Below are experts of layer 7 (counted from 0) of a mixture-of-experts language model. Rows are named router (the router's row for the expert) and show model dimensions 0-95. Each number is 500 + 25 x the weight over its row's rms, rounded and kept within 0 to 999. Numbers have three digits each.
After each expert's rows: "mostly gets" lists some tokens that are sent to it at least half of the time. This comes from a sample of Wikipedia text that the model never trained on.

# expert 164
router:515513522522489527503506494506448482546491529489478506507503508519497494498506473443505480451488529467558498482490498546512478525506498489554505515473473501499546493515464457498500521506515480480569514459511502469472477469505532463550527521492512462519484493502494491493521491518484528455
mostly gets: " moved", " wrote", " came", " took", " worked", " went"

# expert 241
router:508504495499508514472500494516488478543495532457511540495479517489522500526525470458479486473461554480500487492477459521538502478520506515519516517454493498543510538517532463481523501512457496496492539474477490487510488445488528500554519532438486443482499488494490492477507481521467478504
mostly gets: " David", " Robert", " James", " William", " Michael", " John"

# expert 189
router:531503558515477496469494520484477477523506570506507542507480527493500486491472490511467484518499526501534476483478471524525503516532520547499544518481512460513513521517519438497498466499495477477544549444491509485505464473520519473511524534487500460494470463467514503496512487493494499475
mostly gets: " became", " become", " Website", " Genus", " as", "As"

# expert 73
router:484510546498515487481486459549457468509508505488479522506477498517512485486499486509496484488486521469542513472469475515505461487490514546523489505490508496493475519526494453489504486512460493479538531456531461524527469467471523494520518507426497474500474476469500488469522459485469502441
mostly gets: "History", " Institute", " Museum", " Council", " Coordinates", " Department"

# expert 11
router:491527493503505546479489492497472456494481508508499511521497487510467503509533463497513491511464537515530503458500503529506490510525528531507529530463487512532454531505528519506515468545497500497529554448521471490487484463474513464559526482454494456487515489500489458505524453528471496496
mostly gets: " October", " January", " April", " July", " February", " September"

# expert 226
router:482519474521470531472515465538464476519473505502435516519510540502509509499495494485486481479515507486492488487484466575526517500463486500520475513470455491541495483515494474476480479493479547510533508486517500499486453466498523495524511534486484495499497500493509483495525442551465489443
mostly gets: " profess", " success", " Profess", " Represent", " employ", " ag"

# expert 53
router:547506497531479514490493459472462449488489517518484557521485496518508494494494494474469487514497518465492539469506455510519517520465537541500517538488460487527488488506523513501498486516494528477539529481473479474492473433485514492557489493507527477479478509465511513495500473528462533462
mostly gets: " c", "-c", "-C", " ph", "sych", " C"

# expert 89
router:525481513519492483466459474480447464497491493514494527493466506502486467450518489488498471524487514462519504517462457520552451482523488513497495512475472476502487536505531490467485463486515523478506512495518486472488462484483538489525515515443474483493483486445535505481506445509473468502
mostly gets: " League", "FA", "HL", "FL", " NE", " AR"

# expert 129
router:477526477515487524488459490503487480479511519519484543525465539528509534479535516494455492509462546480490516454469475514535474528509521510521485559493471485537506515529490471464507473525522510448517505467503464482467499470501522484535512499483500502505503479445509536506509479531494514460
mostly gets: " qu", " t", " comm", " acqu", " requ", " rep"

# expert 254
router:508501482517515486509497461495495472522476507496512526505504519508505499484507441443477442472490537475522508514459442516563486486534473536526511495443509493509513524507546479503519486497490470500509540468507523480517481452468518498534534490465478472506476494483503476481525495525484469498
mostly gets: " Joe", " Steve", " Mike", " Henry", "abeth", " Chris"

# expert 187
router:488520502500478508488479520547502458501483494482514507513473566547513474506464517457463490453481498506512536472443470538539463497510512517486507486503491505558508535490498470476462507485497515488482527452526510471485471482532516444514512482471507503491516482465511478469496510513473508490
mostly gets: " un", " not", " en", " Un", "'t", "Un"

# expert 159
router:481531513518452475513486484529462457492513521465453540514465520489504504502497503493473507463470556484513508486459479492520502539483484539458482519456490470513523535540510457477472457527515516483525523507497484534494480485496506467532521482497502495509487480480518511467532448505464510495
mostly gets: " comm", " Comm", " hous", " de", "De", " Pal"

# expert 65
router:486569503468508482494460478499486455499491512462485503488476543483546522495471490475498462479526536485513553464481461542557499499475514522525490501458445479534520505505502489457505493507464497489510515450492464487512490504471511474521504474491503494502487522469481493489543485518490506477
mostly gets: " pain", " mar", "stru", " occur", " care", " prote"

# expert 199
router:527510494536449489505492515493450471502486526499475518479486536513513471471517433461484508479464535457481504486454503500522495498505517516506491478489459472519521532504519493491522497518501556476529549489538493506499462492533532475530500459471505466507506475493513525489474464506464526470
mostly gets: " many", " several", " three", " two", " these", " four"

# expert 153
router:497539508535507570492467494509473507485481539471480495503473527540512506468475467493472493508465503461509518474477462509515470524486518513508531520504497460531512509521528485471504451483462451489542546439491462499515510469511522469517520461482516497476485507499514482493481499532473494512
mostly gets: " prov", "See", " pr", " requ", " inv", " qu"

# expert 166
router:516505499490505513508472492499494476527482530497492513495492516528498474506528496466476439466488513484508484483457466526507454508486519546520534511467480503501531513518476498484495464520509497513570533485512517471472475465488539459532555524507512433471490470496501483496511455498498527462
mostly gets: " used", " began", " served", " moved", " released", " made"

# expert 198
router:520550486549455528505459476509479471507487515462499509511492496493490484525495493493447469469481501511528495471484487530518517533499498501506513484505504459516529509533527467472471466518482502491530515439501489485466513500483573485533496482472472470461451479486484506493559502500487500478
mostly gets: " con", " pro", " due", " rec", " organ", " Cal"

# expert 252
router:486549502526476546492485514505503462500475535465481506536532537525500467493503497440479474487488509489505520485489514515493478515474505480511538505480480519567468506523481484473510463486473494460502529450494501496490522492532563469539525475468490500502500481451533503477533486497505467498
mostly gets: " dr", " l", "-l", " ill", " r", " str"

# expert 209
router:478526518519475504510491471523470475483469485465512485514453516485493488499511503493511462455457497493536527479513490513515497507489513524547502545460478467548516526519505477506470479508484526488524501486526441494483491468490561469518529489425503466497452504505484490517496473531474489509
mostly gets: " author", " president", " member", "airman", " result", " critic"

# expert 213
router:471507489489500533504494497512466461522501492519510473551459517493515505502476469473472487518469519480534532472520492529489484525500507514485500524455492486579508533502487486499461467539451494468495517489519477517455473501517535453555529484455514469499477471493495492501521495522469500503
mostly gets: " president", " author", " ident", " critic", " According", " director"

# expert 92
router:511504492523484482474471526498484474525473506495491518531453496480536502483509497484457475462476507489514518456440444549505499511515507530496505523495439467523519533502529480497463489462482505516525536451500520476483495483522526496515512482475492490454496460505547471492546484495504525507
mostly gets: " ex", " sup", " Ex", " Wal", " Jer", " Bern"

# expert 163
router:525500537470494503484464511527461504498467543473456535505490533495507482517499460494476496491480521493510506460490478515510500476527522551482523503436470478522513501529478475502488472510455498493533546497529482466485449495498512460514515537484494454491490477506535515530551477498475515477
mostly gets: " Genus", " named", "ylum", " born", " married", " UTC"

# expert 227
router:533510506504490501486478494480499461515487555502477532515484503511501497475490448474458503469501515438478538474490512507530481495508463521510522489445455489564529517519506494521501473515502507493526545475501489482525483446486510479527525527492493451491461469477512480486530493539496533483
mostly gets: " white", " a", " natural", "etic", " Family", " small"

# expert 14
router:486523496487522477472525498542485474527484497472487519490502502496522495507494519491459476499458529487512513449491452540547476493494526510482512509501466498530497555524513483477504456517488486505542543482496462457489465437476519504517508525477460465472473521489502483466525467532474489488
mostly gets: "  ", " July", " October", " April", " June", " January"

# expert 79
router:487485491516477489494506496508489471505492488462479531514513524478526464494465493454520482523482520484502527464482499522555468499516492520491508515474482506522533541490512468459489474512501519467556584446485510522492500486456510467507535516499471470494492484454507488452531472496495492486
mostly gets: "ā", "ō", " Viet", "ó"

# expert 179
router:528489523487486511479479514489485448497481513489482497484498523509532477499502467507492502500485517507550490470452447527518473522506532533524544543483481445559528504511509449482491466532495484487517538474502487495504485510523546484493561490495502460501508466464491484483504495497455518479
mostly gets: " was", " is", " became", " been", " being", " were"

# expert 28
router:494510541491484541466465499516483494501477519516463506517473518516551443477521481478499499505503527478542547488494495549505501495491537506530471491478489512534499533503511520518504500537483501488540512470506490452506511488494560489531519484489482459509489486451494454465523457533467493466
mostly gets: ")", "\"\n", "\",", "”", ");", "\""

# expert 223
router:500505476549466478464486513546453476479490503490491534535508525543483512492489467471454446519487527487521514454495487540539503499504490522492468500492497506521534493504495480479465498501512541498492536444522486477503462485524519482538530475478512481453506486441505483481506491522517524504
mostly gets: " hon", " pri", " bre", " Pri", " en", " Ir"

# expert 188
router:515496523517488507502460494496469489488480530498497504486491487484529494487508480464519457459498524488544479477438474571511461505488535507536495523495474484503511505494492492511488465526505488516542537452506500465493476479513540470518541486504490456473510492471507445509507450481490518453
mostly gets: " been", " began", " located", " held", " announced", " worked"

# expert 242
router:512488523532483497505478471460482482499491495496469519524495531548513495460519484437504453513488534480538516514494451517524460493510494524484495532494464479521491525532490526504499492509505513487514531477512514485463466462484529476530502473459465495511468467447526511490482518541453474474
mostly gets: "AT", "BC", "FA", "X", "-C", "TV"

# expert 93
router:531508521524502534489482497523463499542522540469469527533481500474511480487495468508511484518472529464506521470498500527507488491502484532479470520519510463508543499493489498497498481479489526498536543477501497481495448501475541497570547503480508472516489479458507470475532468536503508433
mostly gets: ".\n\n", "==\n", "==\n\n", " \"", "===\n", " ==\n"

# expert 229
router:524500502484501505474496504519498485481506506502481505503503565501511524493484488457456462476463553491517501472494438543502480516462514508512478547455464512544493498501490497472498491472482544467534512440492490525532504489535569504544510493475491502515504490489510489467522470503499493501
mostly gets: " son", " dr", " ide", " proble", " Profess", " profess"

# expert 39
router:509504505517483490461483471509453470490479495499465526491465512510489504501500464494466505509475509461508484449498486543533476491499467535533474516496506486555520516543504481532464516527507471487519547463487515465526476445499534471516552506435504481509517500466492490511508467507514511495
mostly gets: " guitar", " Best", " Album", " vocals", " Award", " footballer"

# expert 152
router:475502530504491501440477490520481479536464502523510540504528562498511466510474496496483456488521553479517486501436483524527492536514512509498487511490480459494506506530515486473465506519465488486508506471484494484505469469488561461500534472480524491509470506498526495469548483501458480486
mostly gets: "ians", "ments", " games", " men", " members", "idents"

# expert 84
router:515528509524482523468466493506450493525491507506471549533505502486514481504508499444488488505516522472503515507463492478514510512484521531489495507506467476522486500536515457489466446499523521484510506430485510487480488462545521488523526475459487437453481494499536455501521477521474491491
mostly gets: " Sant", "ñ", " Anton", " Argent", " Az", " Flor"

# expert 101
router:490520502511469478487457471497470455525511522476464525522477480511509505500513490472533503497515545452520514480481478509513497478514477536531483512477456506515511501504486469494507480494478505467536508425484516515515493434486535503533534488450493445510477489523527474508511481485451477502
mostly gets: "ía", "í", "á", " Sand", "ó", "uer"

# expert 238
router:530515511528474504471487460491511482497482488481492540525481519504493491473502489430492450485473496486544533477479429556529476499502507542504491552487468479513493508479515500500514472485523529508520529456483502475511475493497545492513513487478481510487474484453543480469476508511465496482
mostly gets: "E", " E", " inter", " imp", " CO", "RA"

# expert 246
router:509533495527488501461481468492477497505495497491505540532525534485511488518478496436503498517484582496510544473490480497505470520506487528524481496472454490495522504524500467503465493543528515471493509450497495507464477476507519447515495510461492453496509448484517466484524464523476506493
mostly gets: "š", "р", "í", "á", "н", "″E"

# expert 21
router:468494488502484536461499482524506489511484511458470528508509515501484445490528442479484490492510528491516514496485494518517476531501515542541527559454484476526476551513514503487481486518467499503548574462480494516479483476480520486501504490508508477509479500458518489465522463532481525504
mostly gets: " Bh", " Raj", " Kh", "lam", " Moh", "ā"

# expert 64
router:473487489524496519494484485510523488520479500476463521490503524488528494489525444464497508476502525495536509494485489522504508533507504525541514540437464491533484555533519501480477496511477493486540565426502488516493459470481531496501506491484508451506472492485537508472526484514484537510
mostly gets: " Bh", " Raj", " Sar", "akh", "iy", " Moh"

# expert 157
router:476508509516496499471477454489493507535483533516482560477495502525522485484531486469504498502485548451526505479471476510560466500508470552511509537505504481523505498510510478494476483496523470504508540438480505476494502462519515487514510514432483451476505471486520489471493495502461484465
mostly gets: "°E", " FW", " Town", " III", " MF", " County"

# expert 112
router:506510512524474491486495501518495476524497522465486538504503512529548502523503477487525503519475543480533524472456472546516492483491503546517513531458488506493505493500499483467507475484490535462558510449473473484477452422464494468506520486457493464522511459494504483492488507497513488491
mostly gets: " How", " Bur", " Os", " Ray", " Wood", " Sch"

# expert 155
router:477484531514485509477485498543493502520490527534512530510499550501515458480475477479490467475510506483506504504447489547526476514490530512528476510474482452513520498522526488495486517519478486480529504485507501473507486502503588459514531467473524517522475456466487471466530481502465500452
mostly gets: " people", "ments", "ions", " members", " men", "ities"

# expert 141
router:470511523533463494494474480503478469517452501487498530501514504500520457490483479443485472447520528490508533490476481528538483524479493508521467501474461468530537496517497448473487490510503504475523507486520486475512484492476570512523532505456518511509472461511518503473537523532470480473
mostly gets: "ants", " teams", " caus", " hous", " characters", " students"

# expert 123
router:519528516502487535484504496495494480512465515496504483491502528500522464525516509440484494485491514493530513482502456516503511517524499535524486531477510454535480533495529460495528485515494506481548546453507456475510472475495517471531554489472487448522494496463500457469512472549458493491
mostly gets: "',", "\",", " :", ".,", "),", ","

# expert 235
router:478491506513466487474473486486487479501481558503482518543478509485520491486504493464493480487468535482528541486493468510497520522524486529515488511474505507577537516520521480466512462502464542499548512495512504502492492489500538521499520490504498512504498430505525534498521439510481547454
mostly gets: " dem", " lim", "com", " Dem", " (", "im"

# expert 114
router:477508531496469539491476457496477486490497508461526503514490491501497511513489465488504463459497510465510536470500496522538512464484518479467494479474480488543499507485523461484475440492463518454537544472501489495478504491534504446526499458477525446484508473454523503472512475509487471487
mostly gets: " sur", " neigh", " ra", " Gre", " Sur", " comple"